Below are experts of layer 6 (counted from 0) of a mixture-of-experts language model. Rows are named router (the router's row for the expert), gate (a neuron's input weights, with its number), up (a neuron's input weights, with its number) and show model dimensions 0-159. Each number is 500 + 25 x the weight over its row's rms, rounded and kept within 0 to 999. Numbers have three digits each.
After each expert's rows: a language model's description of what the expert responds to. This comes from a sample of Wikipedia text that the model never trained on.

# expert 38
router:545498492498516469544544465483486489504474534475477508459483468498482518462506501516553500516481536506546488522521502538495512464489496505550513541445534505509488484550477458516493446473516515518522497459512465495540508511496535442488486521467487533476508506515514466520484500497497539534510483522483468492558468511490523547474513476485497518486513541484495484514515505489540537487459498482541519495484484498485520494508497503515496475472481469509480461543511474475460504469503488
gate2:512509506490514470529540525473468500523491530530475521511464507526495486495469456456495495516521523513484495509507492490480469525519502467452468438501490500503516468505468520458554521524489504531528510451460486498476516501520480514520489524524498458480455528542503498477489496513455489504524491500520485502513470499484481470537522491490567497501504487483487482497480510513512492536475529557447475521495505444483528525488496496466494481517467491507508555515482549514497517532565475
up2:509489471531494474504432504506434522550481546528515484490528487526498477499520550483494513473475484471475506531525519501493525481483500504466505499491465473487484506552528512503460476526515488468474480527486506495539475522538495516492489502488470534497509520524479531511500494499545495451455473508537453499471506502486516497468503505511506517500508519490474511509552496466558500480553486496538486511515519526486536481476506508507475460456530481512444463468484473511505493537465490
It responds to: Foreign name fragments

# expert 22
router:472487517510490503507464505501517507528484482480488485507497524507492524492492541526542489561451540505545472457467531501505465520467541495509484497492517490481512534507561517514506465513506460498522534515457504503530523494498463479480461492497501493520519516427499504461497477483507472493539470476456458475494512476511531486532536486526480499481489484473555510518494483465481513479533481512478504521491501466466484506455475462548532478495495501494512511467531483499464461481523542
gate2:494489481501495471484540530498467474520508499480477510530594478516488463492464524554522485482529507505417486500519526489489515516510497489532512512514490525479487483531500450484507536484490497487476529484528526505431509429482506489518497504502490530501479473544483519478508471472478468502509515450460525548484538518507467521489468520483491507496485513469496491486457501515514511475481507551502540512510495521516508484443528490522496503500506517501530528478493526478516499531521494
up2:497493484490525488512511503521492467561538466509448506502551450518478494516478523498493489469510471525472468478511536485546529501514534538514495524528476464519505466502497473522471489396478511477476515457509475523493483482508522477495538517488480465504468528510517523512499519482487485516509495490474544523478558507487495523499487449510493500539500495507474510501495497495509467495494529555473546504499498495529480462508511491485470515483455491544501506531541499509528524531513481
It responds to: Mid-word Latinate stems

# expert 6
router:489463501491504484480510496509488515479495535493471489462544531468463532479483470494544525491516469481502480500526517538479494447545492476532517484463508493466510486515475522533496545514474563510503513529538488530523504466492568472527523498498460498464486487544532521495500484482519502513513511499459485493523483525498473486508486543469518509477496510559525469444494483492509489537500495526498460499493504527520549493527478479507476527528520465546504489491527539516524545482490496
gate2:483489463460519484520532491477510498489475482536495501451500514516574481520508495498521474502491462450469522497546525483499482471496481495462490514499559504508505522496471491496510478495490549449503481559491513490487521512489498493497564458521498506467522450485514526486507479491485509468464488506478560507508471431502540520495500502484492462508503505522504504501512525495507491461531536489507463508539516507488468485526511530508497510486544454530458493462512516456473505491519530
up2:516479503475507489548519533516505551489499531454508513530515554500507518473491524489487485517468540517503467523455513475510505494455531518483500495453492537463502505523483515558523507491507524471482483505521514450534482508502493522510537504482529470523503465481503498515466501527515538502455481455474515459484557490487517459500440464464514475521492484481506486506490532484496477500497499480481489525536516475460519457543483529531499513509493568493519503525477490481477488497540512
It responds to: East Asian name syllables

# expert 16
router:512528500480537471518489546477505564459512454498508559507453546522532510550471502469491530557537528478472489488502518519494509504484494548551527476533537495484548490491491486534467529517522498476471520510495531475450470479469528499506511482475472493476494509540511520485478523521496514517488505500495495513541495512539500514481469530480496490441477516514483499522490468507502523537502493535502497541492537477480499507538497504512496531512512527550525491541507521495485496505468486
gate2:471526473489482482475474469529503498513502512514504531522527500543521505501499470474466532454492477532475494480517484507464458472477493473517471544501463479506497491541497510520535550481505492487514510490502484526471478505489436522470516539535540467506497501505536514470526529521454526487542501532496508485526471476474535518561503508501510516504524490464511510494495534527534502501480491550488454498487511454522509494517477514543478539519511496464487482479466482441470520488498552
up2:526544571517519505495531507530502527519510476494442506462518518488490517456528518518500514517511508528477514512465535476468523470490466502494535521531465551453494539493512511498499491500444513507478462488512536477462508491500506470486511466480498473484516483476463500468514512520500516469499522501511500476504472462553515531503466507537503486481499521538449491513484490497528553452523497499460505514441525498518509492533533504494517506492471503486537549505498490532492524463478468
It responds to: Hyphens and line starts

# expert 15
router:485508467500467491498496491510489488492498512495505486485514503526481479484455499481525502507515513539486473463501521491440489469505511431492532506496534543488522521513510472496531470490494519518520449472540528533508530482527505455468505559558487524532484499510515512491474523488532505512525492513483481493496502536510501476499502476534472468465521471454505532525487476460550504470463487501483531535504458523466489526443502514517502508516523454493541478505520444476482460472480484
gate1:471475467500459492500503479488504506504513483521473503515511501508498517482515518517505486452517505446448521527482549470444520480485530500518536496488529531513462503482483515544471482505524513504518497485458481532484474510545556491556512470525457530543539516544522461510509492465508510513531528486471523545476476488453502491526506472478519502508527499531452511517548536509496451498474536500491506521508531482481470484510513534492474516503503502512494534488495468512476475499452520
up1:490530532494554510519449479451537492501466513454536518503439529515504531544525488502465509478467471509508463499507487530485527491472499530484534496471473493518494471505493516504435474521544457505526537476510473517521468524483480472487496460468472508493460484502486503514532526489507481493509477524502495461506510483479505507510497488480484529544487492497534472460504514536520504524529507493500454486476470519509434482522485450510505537517504457482479518505522490483539492508540479
It responds to: Nationality and place names

# expert 10
router:491536533513500535489457496507511460453516475485505517541528508514475527526510480484444521483508490516530460556498484486492492479464534512479499515535489522492507507488530483510529537472493489481505473484478522525493517487490492436461485491526524498498514511501530477471470478490514473478538503514480508474484496488493531513474541537470452533508488512478466474472513503492483538514483525479535496434525481477500501488553526488509516521490562518514531560507494534453475493468536494
gate2:483479505469494482520486519485488475551531474488531490529487504460468492519546498487464449480481455518521495484494486496509507504526484479467532500521510510509497505476498486500485469502523463473498482548539492506500517466502502471506531527522521483465503514532487531482482475460490497541524489493457452501538517540484564567551459480505499472478521488520483546483474520500492490498486536491500502489521500471509474489483559540473497522501506455515532463514494510453494476528467466
up2:502497511488482502508442458488476512502542503519457533503475483482521491515481505485436463545496520560469537461455489541500521546501577460506514536487502508480522505533499507486525519498478532519514533486513515537470496532492501493513531522476484483520485496543517497538495522518518497501479479530540440477488492457540484486516502505521504490510472455501501510507540555499511493547501500507529542503529479494464497466517522469476485525531504512495480531497493482517525487508498503
It responds to: Determiners and possessives

# expert 5
router:499505488517475510505486494442515533549508484513466529507445487509509531533489492502509502472495526486524529500541522487520530505524497532487501483509481512490535469511503505433462517489510478480482545518548437474485521490512439492477478533530538496483491547518460528526472499535466500515517486517463479467467529548484510471472482540530482473483503539487497532498527500471476489473540509514500482469471509515505473472503510514489523502534488442472495512490487485492530510486537522
gate2:514509535520487474537529525491480504537507540525456532499512480526489480482493563485499533533532530521474501508510427464510531491461506479474463498477536523520481512519531485488490501489483475481491519459513517466520489526526510503488521543528498467476507530548464486452457501530486511542497459485505469534495547509510487464495516466503530506519491524496467536523471522495495507501489523521525511440519526476509478547521555494473504513506510502507486491516517496492549519530498507
up2:502506476505505480512518491506495495500501428511509506546455503532501477484525499508479498525445497488465494516465507488481502504476466498525493507514525540567490493516473541512478512505533483471454534522485506540494523527497469502498496503468511508482488512484507504523550495497496503488482503533507493464507497519482508465497495515488500472493494446488511447486527489563537520487532508477552498483531452540501461470493534495515518455478547484493521487531473491530434564516507524
It responds to: Common role nouns

# expert 20
router:488517509486485535493471503486497471527510497484478472507486524543501468532505509500453510476531515496558468501505520504546522475511507525537488495479477485512502490469537503517500527501456475465512478508525473535534481516485450493488532497551530525499497465517493482474499513458475484490540477509458529476507499468462535502492532512523470507518486533496488446509522538526515512519479511489512504462521513467517536503509516520539509486457536488438537556526441529489477516488523529
gate2:518522516473459534482520478489460499513529495488531528526528492516531531507495501509512507490535457487496495487510518514458502507511508409531485525581506474514482519489473517479522520514493485492544457506565505509493485513471475466481488480493493512452523536506518513503498501508529544482515459476512511518485497509473533507514536540509515529486531519551498489527503486540551475480520517494461525476512499531555523502520499475494550496514541518488470482473512524510514508475481508
up2:480492472530486484528491491514480463510481528484490536504510474504547489477495492520486499522516525511486516530467511494522532470523572493505491467466487494488518469496559453508470523504466472479531530509513556499527570492532513493527504529447506488493499497490519500503476532499554510488480491508502489463510473481505500490480551458500472502472527502466505476480521508480517503537501493506500492548548476511531529512509555487491532529446456508485506548497462470507498507522474482
It responds to: Articles, numerals, ordinals

# expert 35
router:551521492522508468490501493525464514506460535485471520522520481491534528490476498439505512523535526471475488529531540511505507467501531515563523519455515512484496526550502481507494509515466492537481488520515460508510516486517505499506512523469448506507532466493484444530494516470511522522497481494514533467508482513491546497560510508508529504485482474524466505517518473497471456482522519480511476535524507513518544474517525466466450536529515515494475492556496519468532480511508475
gate0:491452512460460459489560518503472479529511462445528474496496508475497468526485466489475466499473509501504539543553466488481481479520495514548491512517496539509514497536494494486483539494491522538471493501522509526461499499477514532523498498530471545487480500494519495489490517532488557528480502503539525455511495479491528505578504499474506500474524508506484494522482475502489482525520467516478456497504490487497466451513527524491516466524460511501485539477484466487504531522530543
up0:469512482480467443534553484481504534486503475480535467530498505495488464517496441464551486476511472465509513507578494545509497488512499516522526506497519506491522516501479491501517519524538500468476494496535508515519475532426500496534500531477506492458479483471504504473485472521517500481466534527469478506503506493504506505533518500490478437455519506454476457510507473457533508488517492486490481505495519460476466486501513484493509463533495501473483514476531458486530542494488489
It responds to: Non-Latin script bytes